Below are experts of layer 3 (counted from 0) of a mixture-of-experts language model. Rows are named router (the router's row for the expert), up (a neuron's input weights, with its number), down (a neuron's output weights, with its number) and show model dimensions 0-63. Each number is 128 + 24 x the weight over its row's rms, rounded and kept within 0 to 255. Numbers have three digits each.
Before each expert's rows: "mostly gets" lists some tokens that are sent to it at least half of the time. This comes from a sample of Wikipedia text that the model never trained on.

# expert 136
mostly gets: " Ak", "Critic", " Arts", " Anna", " Islam", " Ye"
router:113104113151148098160147110100151151107126115108138119128144151110099116141151156100108106146190139129202150156152115149148154101142124130102154107130104162158148150152107108151120147107144185
up0:147121102100113183105098144120125085131127089137103146158130083148115134166124123127147139135116134181120137134128130088101122132112131145099131183154160158120132116136053168115114142178134122
down0:121152135096128117091102111139176158205150148107106105134160156101121090155147138134086144089094128107084117104130127132155131139127110145158093146156127123110123114116072132112128075108145173
up1:092118142099117141098130146142119110136121140139120111143119122163108045130131078116133105129074145114137155110144155143098108173173142098120095139183191120093106115156142151140143105113122170
down1:120166142158101124150146133127089123161121134131158128110141147156138125103117127100132133177110158129117133140125104080098152090125100123100154110129155171150137159132138108073159102107113124
up2:174131150066145108117093130138113117127160138161117162112119122107125138121114109152125169098115125092127153114130128092158121147132123085147102147132146166139119128120146151098163129120127104
down2:139151146107185139115098127113104132159120120143114135086175107071121128160157165098157149105144142122166132115110107104085113074123168117141105152117185170144131133118119141152122143154117148
up3:162164132127152131143119073131136116149127182155100129134123103075120140124164117130087140091091117127148135166137185113133120101144131159158096143136132184145115112124151111098165113114091144
down3:160096124138107132153125156140122132106121107096136162092140141114096158101148129129131117128160146130089149107145165127132110164179137136170121135127117127145154150170152140111108116150121149
up4:156105136112145125184149159116069089106112124129119115140147133160113127110115182161160109124154106138120140146141107093174149112104085119089107189151131128147120093117126121120113123174129117
down4:157129103114151157084141100142093100123081121112100127104107096130151136101136101139122089117136169136174142086148129125111097126086106152149130121143124120132101131091098169102126148148121150
up5:135128105121106154135123164149110099093146069156099136135147121147131120128156125144122112137092177136168138089183134141136140138111155104145094087143157110139125149137110113196137137127103111
down5:154132111139127158109088148152117121084105123129105114114144136117109123128146117092097094091140128133068131111131116112164150104104094087145127094126104120112174159128116113124099124158124110
up6:106123148108144122197109156117140140181139138168078108093168133178135134118117158144127127131140067134126112150100123109092151152130094128166164150115145103118134118121188133085120115137118121
down6:124105092133088198139111108177156137139153096119126106096112130141077103096114106169106163147151125143117146116100140145126149130109128132158113143128118099154175089123104126178129129146121120
up7:148162143137118161121155133131137108131123124116091159114139085079089123121109154142114131132122148167130100082095163140137168146137133133179137131134149147123141144145107160122099188149123110
down7:129148115119106079176097126104093092157138080143154135119155111149105138133127149140107177104130137160148146128137121126172143119126096120184110115158146147079100104137145135136088122159117113
up8:191151107138102153108142111140082178136145138152125124147118133149122125065099097172121119085129096095126127134134124141109078109128132124109137083119092134104119122130121164136098112174183148
down8:142130117111125136130128145122151162128090080142114137136111088079113151147115133117133128107124088157173109162140151090101121110139128134118152113149141164148135137124139116125092137143152149
up9:111161136101129158114127149159114091136104129148107176147170125128161144160125126117143105105128116131129115105126130077175148185178118132123110128130136101157097142115104151150144075105135124
down9:117109142091119083137115139181117130106101116135074152090080132103118089072148101133125111095110105127124108163118109118141114179113135152121111182154106135093090114149086160142137148156137170
up10:100117112087134156085059121166108153122113145127087145184093084169149090132135126144111130125154126109075160135121156110157123134124126108126148151129127125107125138113115091117139101120135127
down10:099134126113155131111107101139136124122103115105089149109107127101122099140159156154114176173116125125083122082115080122103126111146142090136133100151139144138094137109148106150115125128114120
up11:157128127066117129130091141099118143094111159155144103133120173085141097126107126126115138146134124104098161094145152137066161124105137117138132102137139155129142111078144077147144131114126142
down11:118119088127131140110125122152176116118102143177130149121089100133124188148151107157186168105167125118161149120119123169128083134124131158139143125116113128114155125139154117076195119115109092
up12:115159075137115118078123137119121075128161128161123189136106109151125131141116118127146122174106098132124143152123118089104097178101120092141128136132152147140087112143161088124116124155138147
down12:156123094128202088119115126127147130181132084139136133125119102153125123146122130178109127136169104096083181186099169123119128125112112103077144165148128139119114134135160129122161150138143075
up13:080144085151096128092113170122168111108145123150110144128134128139137119148141101162100167155140100133118174124152151150122097108152124126138143169139097101123110103125139098108112110150134111
down13:145131116135122116114160146100167104148129126099117137101127150154088151156103105140147159164115152104173149180128132128136142080160136115116133141112138120147146122105095110128155125105133129
up14:127112087124116057108069153115127082145128141123123121121110111157152143149108140126126133134136152132115132139068136094128119126123158197132094147193131146133081168151103093110140113151116133
down14:138137145125129107111141142098152150100126106108131158125173140140115166098146110141142092134147131108071129116133158100097098170110152152137162166133132138117093111112117172131177090114140131
up15:105170141166112141153110134138077134077068144126119155143122107143101092156132116127132124127109103145096098138128172128147162113117116087121110178144164123108140127123135104142108117142107159
down15:161141136179120084145125125116043144128137174145127110123109152139124130146115128111115106119128142113127111133112131155122135136125179145109146106131119130160113065140110147152168189104118142
up16:126107117174082167109145102126119121147118171121130115112124100144122104134124114123127141119123107126133122096143149125121107129124152107154133157139175146113110134137114111131093096157124094
down16:122138145165147129129111084164142111109113118125124121114095138129144123112163135109105107130171163133094134125109129126101137129156084084107102137105133122137099116091098148130137145123098147
up17:131131106122112144063145094145104133142100115152065112130145153098124144137116137123121101124133133172147117139120125087123135169130096169111104145154112124165123165193180138139116087136100174
down17:137133145120145146130139111113119119125170119128169128121128145100120136115150135129120162121098126092125120123127138117142116133151178156122155132164132116122116144128099184145172122180124140
up18:134134159114119078146096155151142115109084116129147116176126071093150095113100064119131098139147097147128109140151152118110112182092109111106162124099127128156141147133126159086128140151128173
down18:107121195085109095138117100145153138103118120107101178153143151132141165124139146169154100127133112131105162088163133160130129169140174107130141137108137145085137104112131103138114161115127129
up19:098098092104111125137138138128087161117160126109109132150164093147159155147136111129139148134098151124117119149091104132150127099103141110123113151160167153090103137098083127110129112141151095
down19:108144111090137151127164171124107163117155122159128119110152148171142117157143129153097172101126123158147096150131135130168139104148152077144140118123158087120102136131144194107119120122110169
up20:161094121124153130117093153127118116164165154117133158111160111132121133130131169130157143115136157131115126096130131085085127193168156112142118116148144187150132121103138131102139118142119129
down20:126163133154130134118120093133136158098146141145130143187114149151124161115128097150134160153086143135102148158105088147100148108117119130137134180149149135152141115151147101145105121103116091
up21:120188145088103136129164120100088121152131142140132139093120091181105098075123138200158145199137134146136109085096110142078148148106166147122122142143160153142078131123143092129117130138121116
down21:110165155152120135107119116134147115146129117055151097104140120127074142128131157135117136127046162126118147147168100174152085140155105135136098131150123112118135154148132157155187111119105145
up22:129118132115134156128113157162084139136117126171131161119147120149139163113113136134106144152104140121119128086134176113121173170147098097102131114114171167140132149125143152137156055132131125
down22:123125171107119121116148135137115128125143135143115101133172100091163153084162118168126114151146091115148111108132136155130082135139096152086148080119156123092094166103144136090105089118158118
up23:148142147120109173117116134120123151125134150186137156148124131120130109150109097150154131130130103157094154101126116138096126106131130125143126145132081115114129131102134162179153163119111134
down23:099119108121103116135128135109146145099098156149068109129151125103128117145104118160098090158137130137125152124106102119123172120104138108135114103158136146173140153159149115105099131097104189
up24:126131159083144132099132095128118130171118151111151151110099123100143139106126156170098123094077098132156117141114099133107107167120131075095101144119127136122117088146152130155126139174109127
down24:113096134151134120112144154118148121156138129129163072139123131115127120153097131152179142162120121101122139101132131120118134068106143132100097150085130116117134105122121138127099109142109097
up25:125137133085099085154096121107105159145104105122163136096115166126123151120153118126156131098156130138166125127123147108080139146098164165134119160150121149131169089131118146103039113115118128
down25:123137148119132145151115185102079161145124133140140164103108072094154144144139139121135124090123100142152082132111131139132157178121102163163128117123124115118123116112140169106154122129132158
up26:176195139111131159143135105121138137143170128103106138115140116161122142111107204145138154138191116102136118139137126129139164125121140127142084144176149114122120111151133091110099120104126123
down26:137186120109072130116116122152099136096137109077125135168138121123114147124073103171115092162174146134097107139127107124132120111105139108115128169136150113151160121130100093168134139126104129
up27:135112119148125137137139166187170135117159114143146153168127155151139113136114129144128096134157092105123100125111142147129103139119104118070069071134125163154167107125129128144142127144134099
down27:171107172152142110135156096136103137110105110151128074139120113141151101154143137117120134092087145133086159106114146155146142138149116136115099117146142129145109118115108083140143091110133126
up28:108118125093126129139109167168113149112116133173163175129116160103143104090088139138148132174118133116156160108131162130124107128136125081158130110164150148118125112126167169141120154126097143
down28:097140135141108129169139123141128101138126147118154121108109144109129147074138149135159091134133102096149103173112084114099123172085121162162117103111143130132112139100116093168135145120137153
up29:154121097117133151133147149136121112174176088111123093134136136163177189106077114129116111131106132114164142113108150140151139112116142152091110160141168097128133151150126127138147098145137116
down29:175113163083163125162147125083152121127130135143128156118131124162143134144090151106103122116165125149106118103145132138108086104111144189141130119152149170134120114130110119130097134118145091
up30:138152105111080107102107090171116144083117147144119152105176118123125141170099141171117113121121153131115119130142117150093118188141100125132112147119155174154140095115132191143156145103137118
down30:089127146108133156105160115151122099175131111198134087115171137118113134146139098089094105113109115094124152164142116125151094130133163135119117128114104139128153157134106128140125102081127113
up31:103097102128153158105095179125137114123147170117112104130138117155143142141109085143134123101152133104118125150124116067115153162128181156108148183149121112114086157101092123126112131146133160
down31:148113106126167145112104114137110130126102105152148169130148146154128114101077180089127165137108138159134144141091138145139144077153160162062175183094135112159118109122111142124115154124153124
up32:112071135090137143117146095143136123153160124131106087129154136116099143155176123139144144144139140135168089142115135134098127143072143125087141159118132113130122167115121106162119145104147170
down32:161085135109157115170147164128162117121162110111149097141156097126125147163134143117108132140128092146166109107115109111097104113148125083152116119111137121113151157179148154122124117147160129

# expert 116
mostly gets: " Don", " Ven", " Pat", "Origin", " Pin", " van"
router:110104138151151105178151107103152154105127127107136113152146147103101113144153153100125104151168143132196154153155112150151155105133117133105159106131104143154150150153103108152119151102146177
up0:125148143100104138172154144104137106141144153159137105111103129114104138134153169148144115144136107141148113123112133160123187144119092104096110154119150132168124092161087152119159129130101182
down0:129143145117093129127120131149105096151131117126106104105173166157146172074091131105103158175104126116139087103142127121094160127142149119130153151109153098159081123115139117161133120143131093
up1:172161151087106136131116095130092139157122197151142138105137106164131139133163105111123161093098143147116129111135098101115114089140148116158122152124139121139132112122104130103115142147157150
down1:106128148175110135122140131154121129163153093084112108126115148110155128084102109128141153110136165140080124112112151090110183147169132098116163136128159140109149114145146155113122126118130127
up2:124158171149111127083126142157126152149079135092119108131151116148162128125127069159130130113132141074120135152151129147133162119173124142129180164148165097117105115151141131149139110145132137
down2:157147111120150142146108131185142130124130207103119119132114123123156112182114135116132121151086136141125130122138138137102091107072165120170149155188143136164091150103148091143126086090117095
up3:154118100102104138108165190139110097156117089118142115143157115124151144156137163150159162192146135105103133121170191162072146133136129102095129142127164164116128113137093144118130125185095111
down3:165118096125161153138118159189143154110118122108110146136077145159134100135152120126165116103133126086124144093166134146078124145106140109143116128102108165149117111134108103088131169084125081
up4:135129129122167142091154138122122096114150139133127168140144104146174113131125119129147128064117135125134101120128130127154142064134145117161122142124152082099152112130107118158125107135112116
down4:127126085077182125146078109146138106140123175148137140144116100125126129140116143095130133157146130108074150138143127108124129121142139159120121102114136139152121119162139120094117151145101138
up5:131175107107150139132123160154092136120147114105132166099122131119115114132129161111142130125110154113156122101099113124123088143124095138109091111149207163136119113144137120179138086120071123
down5:122131100123129124133108128132086114149141088123162174145132153158174063131136143181113117119108126151153098113141135115111076124158151130139149115114140141152144128135138080167157140120159099
up6:146117143128120139122127116146067066132132116128140166146109137130105115151113121122125187104127112146144146100148147098099117171131111145139110140126133128116139166120114104130126102062152136
down6:093129133145119158146120141132157147112097123104119127130099118100133135046149111129109108136139157145132115139137122180112120150147137110140084141119162131135092148137144140113094134154069105
up7:104124125125123127127179117169102102125105143145095143116103114130119113116107121140112146132156104118140067090116113120111188160104116134135131137135130154088117106117138130122141114188138136
down7:099145140099088134148128115151145144082135117144138151173151135107091181111126108106129116137134166142140127149138114156091132175112135179128121127179169109150114071164153120108158105116138111
up8:128115147167148165112079088146126124133141074116143135089121163102089117152120155109103142093126100131129116117141076110093127177129085095104133135128166153112107092096119163148138119132104161
down8:166125135067102099157155091112134118115094169139102115107146140122138090097134140116133106147128115119116154105089150089111121081100123121133113099104144141136127157129153105117122122173141155
up9:104078144123128113124087127147109127078151137145117119119134126131144119115110178115078146142190100118133118171133134177128134161152132134114132171142172132096150150165113107082114109126160136
down9:120143147151154131167120113140109146094176107142131113158117092124119121147116133136158163147145178130107129132131125120146114101153134146137099109110100155101114063150095136163144082185135158
up10:102135138126147160119118164108158106124172190137115137138146110128169121091116174162163145117093134137102151088115146089157100152127082080127101160120163113109165159098113132171102111083151147
down10:101119140107112126110142125180197112190158086124122099146101163127148118142108157144119123133093121121085120116118166155150127162127095116162122154147117128162140146160132099134114143128120072
up11:143125155147117162115090134119104161123100146107083179151125134154101119186082090173149135115128137106160100075164123128121111126110145142116118115123127103141121116095108095092158121133106122
down11:136132154170146139128158125081157115122136131152133169123159125091128130177118121134138123106147138099106135131134128158179161111098147132125173131073127121146151129150127130177150110187196150
up12:124138146103103093143078180094158100162109146174145105127120130179153158126135138129098114111160123094123117121136110113119098119122144101119107109106174112132128101125113128096139100126110191
down12:136080135128116092148121105143112152116085135146161136161102131061124146138104149099136129125140106085148178109153124137164102122106075161126126150114111122136105137127155139141139147131128126
up13:183117156124123131140117137119079138135155188090101162149127193118090139150137137167143147164132144146105151105152143114130143093146101090194136134143167140141119116115143146147111090123103129
down13:159146101135115106122109137121133122108102161054125116110110158169120111123204138122117095111119100080142138124129147148137155103124086102137127084159142149117138162082137110111087113083121144
up14:123139138101097130123156156154099165133146120107120128137187110090157120120096107151122134117148118129122134130133091134136085112152146152112156136074115125120132096094121120094100118152163131
down14:093171149122089155157140132135106131150139138137135147142130143121096114118114115146144118128082117129126093148139090153067074092159141119124165114111096160130117114069126108127138088144162160
up15:112148108125127147139086146144128145098147117153123142142128104144140105135105134124144148112114109094137146105074100154130151141088120096141153143130168120145149139128134139131133113139145174
down15:147121093111134131115132146124127144157147146124100111078109134101105121116123133153122151151069137112112142120148150108140081122144189095103116154119125105097148149108126181153135123120092097
up16:112124135148076143125110127101110128131111165109170146136111086117127159100116129139088135104161123181156113100104135118116108150123122080135145122163131110116128139137113139179103133075109133
down16:128119114140129143131129110103117106106089106118148100120118139109097107119162149079056127121159088098126110122100119134114142168099117120148104148114108141145122116181168169090177160125154121
up17:138142125139092152122119115137116147136134121141099099118137082139133111126143149140119132147089145101128129129111142185110106091097136141146101178153133126158149118129128149128145129100141132
down17:103067147116136162161177107132156133160126156160147123173106128116135158135128120151116137126124094138086124118170141107134167131107148129139142144191126107134136139144129122091163106118134145
up18:140099135089133097168093099104146135144097136176127178215155121113139113123130116156118110104086122143153113100095148133149116110137150120137146141101141127138140093099095142065156113131090144
down18:101111111121107149147163124112141106123106132133128165117151144121159160100147098112130118144183130156159142124140115127137125132131181150103089128109105141135131139132074145100146162163120134
up19:150164101141088069127147125113137153121138126135137136120134119110135130121131107153095113159109107177144134161151122133137104114134085132143158147142151134177179166127139153119077124151100171
down19:179118080140102125130114105134172113100125123142111136098142095115152113087141110144163149104109117109122123202131153128122146165136112147154109172097146106159127171114151100160109154108121111
up20:151166147115102154121135161139077111131138114112157130086180142152091157135060116109125128117080124136097144149136154120136105108111099114141165154126144131132160103114134123117133168147099128
down20:171115132122110128114138158097159136119147147102152138145118152162162132136121138106149112137166113150133128129115111131125141110120103103143102110136121095130141120131109128126134151115117111
up21:097112112110098095121138158107126153128091131147130117108154144154111182180146161131113134133116137124135151153173150132147112127121139134160140127153138099125097123121102138136121114098090152
down21:139121119144122172137115159098095142132147134111154147112194098118136136148191109157139109146121122148085097140125107143124074127125120126076132117129115142129160147123150109169125101128152138
up22:142163156104129125119138126110090175135128134135158090130147139141149190087153139129122159112098146131135099112100137095146143136125136181141144131117160101127136168118102124098121126166158129
down22:117128177094146131153208176119094181113144083106120094116117110119088130131109125093123175126136113165145132124097090117161141133110129115109128166093148089113135142108105128112168134113108111
up23:140147111183128135120099134153139097092103079133144133156097114110118125116124143144104171154121116141158128145129106117129129139151123140147128123079107079091092102129140115131128135119115094
down23:083086164154104151104137124114115172112139118132116109120138168093133128156136128140107121109150186093168161142113098140122153129122154084143151116150139094102139123128132121116098134110141124
up24:098153118099089135132133119137124098132133113126127102090072143120119137178161110141107139154129118175069073109113118125099125136145133178137094139123133136140063112106102186104154129148111126
down24:156120148115083136127145109102151105148143133117165109132142148109160173119115150160087108141116126118109144049103113158116159139122148106141134094098140159138120120126116108068093113119122139
up25:146128133126151135147151116127082122127173121163132145099100135122131162162123132139113146117131151181107127163123115137133114128112055120129119225153156140081133135104141149123135141173145135
down25:126176154145106153135114134116138114139134138127134143154114133118073154201126107160157112150148118102151114145142154134137150158096141118111115148131107174205118120108103140093152122110128122
up26:130130128155177135129116130131093100152127139127157158141126128143117108142109189117148127133106108112156125093102142134139057112153123131137149135089178105146156129094112107148092112137151119
down26:100136190137144106119064149123097110117151050142105120114147113165155165087158147126115146115136090128162126173129127125128138108122123117122157123167113123115131124113071126134134177114112131
up27:111138102133116113149125131154137143145157118134110105150095142117128145121084095176108096119156153089130051088097121094126078163132118110114130150133104121178134108144103122115117139108107153
down27:136143125138156129145094124189157122157134128150145130111119156108160133121133108138139146096112133137143131129086140106124121125075159146129132125129154171144093107094132106123111115120097143
up28:107139103140147188127115150160113103157110139176128142152097134128169148138146127099120143132099145100099101077153090122124112144124161109135143131113128164132131146126143135152101158140145157
down28:149130124161142120147085105136165114119145115120129116141105104160148181104174122112139101141160103093122121142153120118099120124113137103150123107133149147090102087123147107152119154127110142
up29:091182141117089128138130129117085125123127093153120117118120115120111103086126125143201201141154118178165143067135126111113169139131075162128140164128187137118131123139131147151134127157120125
down29:134136134121123099129138126116140142165154099185154173150092143137119147120130118104150180166122138102162108152160123130114152116086123193121149111122163116164110151142114123104127110091156130
up30:120162118105073113144133106143086094109125123117123146119141112138138116116144152149114181165112179131094141182140140088124120114145102099171121173118132128103119116097110112090106116156149132
down30:106140154112098121160088116103144136133109137131162161128133137136146148162142142097112101134144110152093139106129135066101115103143132126114113132093116101113142082124161103166073132097112148
up31:132177135174105125155095136133095150126124114127116121140112117179152061144108154115107110122192139136114116148086164115110090065144113137115148152141105106110112116135136098130108121149098115
down31:163132107166119125146135118125093086158101148073123123094172146161150080140117147139142142126146107120167108106112151118149094127157123144169162144115159132135151127146125132143118171142122164
up32:132142106108146169132115094149032164172129129156139144145119170117126089139113136162119134138158135130154108151164151116130126090120117135119166110132135163094133136137106134169129105132110154
down32:105122117167174126119123148123111145214142097090135112149113126166129135081139160126131153123082143134110155125109128095119135114117137079117142123115131124092118114166147142132105076133115122

# expert 118
mostly gets: "gar", " Henri", "van", "wer", " Isaac", "bar"
router:110101133153154106176150108099154154108130131109138118158146153094100113141153157099126103152170143130175146159155111150154160102128119132105158104132101144157150153156100109154119149101143164
up0:147123102146107163147101164128140145149118162146151123162136143128142140082110140119144113153148118131067124120104094085111126161109134148134131151146138118121113141149159145133079155114113145
down0:118155140138151159085114154148163100150146117151132084125132121184163150106155143154140114108101183109133134085119100129071125145145118141131133127089122134137164180108137116132097085113101118
up1:102154107134133111146139159122079108116145122161137136122162122212119133165136142141103140149136115121117153143123128137126140123115128085086105150143143131132079159147173136116110126082114160
down1:104180141126162111121112153090102142144106130106161152155171132161107157143125110093113149082070095130157135127102144165158145135106124095116123178138072130170106107110106139123125098160116123
up2:139146130145112113112157142104142105186149132117080140096119156115133118145093141156125126126112126117127167119088142120085145132096130109112096124108149099088070107157107135120156121106154107
down2:092106120109081117170147138118121113155102105119104125177145127132119091159136142113120130126099114122108173119105108138145098152101172142127145146130148062089112129138146155165126075104135150
up3:101111132123122103111125134116127125174113167135139104155108140104136147099133064090068137129075160096173127141132158110180116125118159102116173148088113115128108145129115141119146144120080107
down3:146157136148076110139095097125137151120068080138109172174141113101131187142110138137126125085169113101147122114171091157131138107111105120146129141156118141112135085143110133158113132108159132
up4:134119089105141091104094144154145146129113147148123112126100101095121136121089065114111190147179133154131104126106159102147117149172074138117103130136093120141093123121103142135136154202098123
down4:147125177132172121124123151125137135125108144104105147130095123145103142070118123118161120121153147095108168148147147126160122101140155114128147123149152123137114102102121109203143107139130133
up5:101129179089136123145109128098161134137140127107107095115091155119159103097162132146133147105149144147068139098116157135096172179103152133125158149124126144151161164091162156166140113142131140
down5:145095111148106120130102170120163116136111109145126136156141099146119134121117104152125113107112107130093166138130132129153121167169130092130110120125116125120174151131163152153128135132129107
up6:162173121124129106148114139152119179130157129106147154140150133084114138121154114141106134112132124138095106087124084169090198127163133150114120138158139112140129155104138117169118098167102130
down6:119171135118178126142074107092116114124115115143121144106118127119129153122157114163114141146168188120135109147148106137098136165132097122099150159137137088086111155131137147087095150067116156
up7:157183092130113157119155134104133118091135116098132141105097139141164126114119101133143123152115131172130173124109139103117128130178114175123131132130129162107108060184136123121103108090140109
down7:145078085099177101135137109105123081098123108140165125137133138096133123123131121102153104096096137142132152081119096166137110090196132105093134129111086130067140152135153116122115083091094141
up8:114131160072136140084095143145094122151138135151148136081144148113170122113106138151093136130164086146133088114167158120097133113088131114161103147128175132129189135130120131147134105166096127
down8:138141125120148122174155140132138135153103119118169146145082145110103076119169127161148122156104103158144130160139113172150128177116154144135136126118140115164155136137137146159176144110149091
up9:139098115147096138145109151135140131145115111129107117120152119099167147100090101108141098156094141114147153129095195136118150120089146102147143120156165103107121125179114152147126119073101124
down9:141124162119140095128143095170084128143141128095084110109143145138120099141169129139130107099085139108160136102171132111128171133136078146179122128171118140117118130101097133102127128100149121
up10:147129111106089138163136134165129081106142108156104133104126135129104151169169112148139132143120137112102100121129139122131128160128132085131088112155116124144167157126180120118177137092100135
down10:166146166151143093111178109167105162169069147148176141129094144098136126121108161119146159124158107134125120102143122153128133112113122091131125179114108139109114109156129145127109115140148101
up11:174123137130101142091124173126116187111099107153125144099174144143142108130156121112108160143165101127112115112185153132086193138149111152128130116099180137145126116135136138159131112158101116
down11:108125162127135124072118138129123169078097107146147123130123104137126131141133142090106102140138094123137115122106158154150106097094099132117061139103174066144126153066144140145137170144153135
up12:155110086138146098135104167134168129167094151154124117157131139147150105112160167159149104116144120112112121139102105154104129121125154134076135119130121130098100097129172128118085091140129145
down12:122160158143081110130157101151107146154158144170141137147119154120136105145117129094124152088113114141127127122154123179144109123143125102087105112140132147098120146115091091117172149128119110
up13:078162176135146104143146123114140076154126119132120128101108121111134130102125097165206139156146107150140119160117119133141139115114119126099108161128102111126110126139127104129110066194087139
down13:122099149110120136114144139170109126102098142091110141133139141128133120124097148078169134154103132066098121166117115149082143165129092097135125113179075161142092098104138125131131183137106126
up14:136101111170107137145115116114130159161109171147116168135131133129145149143134128134125100151159137109132126127124188112102084148121087120109151147129124154100099150106175130138119154148112149
down14:115086082137130144115111104105131175139127137126148137160126145139152158107154202155112097121133148123093081144158132118157102097139123149140138163121124086115128110171168104187109156104152132
up15:117139161106140134165119137135140104116152118171152164144138119134109111127092111116143120164158084159138116123088145129094085127145178156070132118098119121168106123082112093160126097106113141
down15:116109161162130144146133132123155125185184147112166125132174140113135128108150076170145147115142109135119145074074138112136142096152134105096138152144102142104121093130144137121111095105126086
up16:127126138111126107153137111107129169083137123125161149126123142130118065132114159145165147143133124076155161132113128130100146125100117071152103156177154135115113154088137144177113128106081140
down16:141093135130115098125135137105118097139143122122150154101167152145107145139182150130095110121094167163125158116112134157147167118141121101079123119120138134133078149164110109119164149106098075
up17:120159118121123115152088095107162120127096088146120128103139137098114135109166166152107129137196147115117060105128098138111141166135086129106104137094122146113135144083197126132126157133105118
down17:140160152138109135136174137115148116110114159123104158142123158137132118136111135106159130144127160159103118120127118132136101125094107156152130129161145136152118164182105101135155181139154144
up18:118171095138133109071136163106113131163183096178138139161112136179137097155125144167095134119116111094122125174110136119119118141128146135168106140114132112083112106116138088167123135149124162
down18:148111135126144115132118115125132133097097119119135119060136125129122084098174150094121135173105167099138145132081092138130151136100184090125137106150114128141043170166152113139125164122215108
up19:088111097170133129138139121120099135136140140146147145125135120150096112147120113142140107154124116150130107118113145154076107207141133108120118146156143121115109140164126159102107112144089098
down19:137150136091147144096122092146115142133165151118087105128131124176155156073119086165139131119103155158117123127114118133160088137113122134120140199140103110158158134100157137138096090116179148
up20:100145099123107130148094143153074148111125106153097073154094155137093149124117117140147146141131129090114104147133096074111118130108104095173153102130167151114142131099124108093132144155124129
down20:110144107104125161118109112155177074065143132102114130117130105106073121143135088065120134150127134155137117130119128128135113128163086107131137140131123145112123119134128130126121145125136151
up21:147151125117132109133115196097132118116098120156148140116143111160158134166077104137145137145086132117152089138111138100140157119133138134077159129118140116119101134161117128146133095148111111
down21:131065144159104185098108150158161114113155132105105179148127110144116143134133103108106115151119126143112144140094151092119128147127109136146141147131173153175124104118129078145125095144134097
up22:124140116084145122098127122120129131120110135162091111149153131121124103124139138138096072132141078088139146132136143110071095142088129087138143147137105186153135159126148146120134120128147123
down22:127140125066105135097165114157105166117152140131158129159150174109174141127130147107137131139094115175127105090142158088126134121111120115180150120157128134119117157170098130129150148159178140
up23:111183074105141102165151120136088146142103153149137099105089086156106145147109128114126129132148150132127110129144136111159116136136141111099136135118126099124148117123119164082135089157087115
down23:083149173120145100140149129149106099115113108122147095136172131169131090084136134116109126129133176157150083128101133093147146114098105132122154130106149119154107115096139139131137104162150149
up24:138163139178077159115140112118104123120126116070106112157134117076113104134108134138125109096151128126146117139176170110129147124191122104133095155132179151114148125112130131164158153196114123
down24:150143107125126102137099108086100134115135105162089111141140133132099143151122096106116111131168122137146167144181118129096120128125145138131118136152189107130113104123144118107149108132069108
up25:133108120155121135137080126161149141147078129185183085120110155169151121135108131130165117126137122157126113148132096136150093161134122107135107132143153119112141119172144114134074128133146120
down25:127141112163118129104132164110125124104108184147153129092091142155129130165114095112090137081144101110132109148120145102118122151141162102101122132170142126069137115126170103139128162104088053
up26:099108134126146141119143117140113158171136128111124120121110144118133113132127156139131126130113151115151109096151084163107116170086151143126081135157157153125123146129116151151101127096152125
down26:118146185124122062110163120119152141161089107109143096111144107148139137122144109123108163097140137057123161143164121127147186143135128153124150156119110125101151127145100155147136093121108147
up27:107115092134127162145157103123080110094133134104123102111141140171116118123103143165096175109105152160149126112149133142132135115154116146126116129114156115112128148127109142121142091136157098
down27:184133138100107105120113111147143154101132097120156117129128154164099163144127110104114159118133148084160101160155114158164132105135082134127167167079126115124143130177097107119154112138135121
up28:139140131127150113149137114149172128146158096139125126084134130124125118085139143134172158144130102126125143126118092107121117136106138112143133172139140098095120069135092159144061120141138125
down28:097126142143137147154171123157132100103106141107072151114097120171110106114117131171139116132142127148137114139148116086104128077101121115138112162179180136144129105155113100109079105190119142
up29:110133131116113109119159126126111072109130141186097128127185118150164144136140116154119201132158120132151098124159099133116140123127112129032145114117109120120122098152099126110093131125121155
down29:164135149140135130158159151119133162128118098086142111097123128118110128100109164132123136117133098140195151087099094136180153153145152110141150100080149143111114158088115127125128147133118117
up30:087105122119136131119148097132144123130127120110103118099114113177092114121107066105126106157112114119108138132108130176137127154122090133104127128109155137124112096114119181164127097119103119
down30:104118075142123129088080140164145114107120114128104146155127133095149129126073143174120119131115093093152099129144113116098126140104105127130138092122122165122136111131130160150116101164118092
up31:161130100109108122107139158081060120139163132150072153117127091124148117094141137125107128091135147107128165126114125135132066160166120119147139148109135149146109155096093128149112092097121161
down31:105122128123112179164127140093109108105102133116129140132128124158137146135137155124091155091162140132072126140119135151131133115153125141087162123114087188156139112126102078128063106083113136
up32:119109094144111155083126135116132137135101106196170113111107129129091165072117125123084156148105121123180119181129132111105099139153119157130147100148168149129109109136145135142113130130156136
down32:089141129117138129127105146151131153098097174094120098104098164119127132132102170110161088147139145162127129121113088110106092156114124114104170139114124113123140091143142133137137147160107062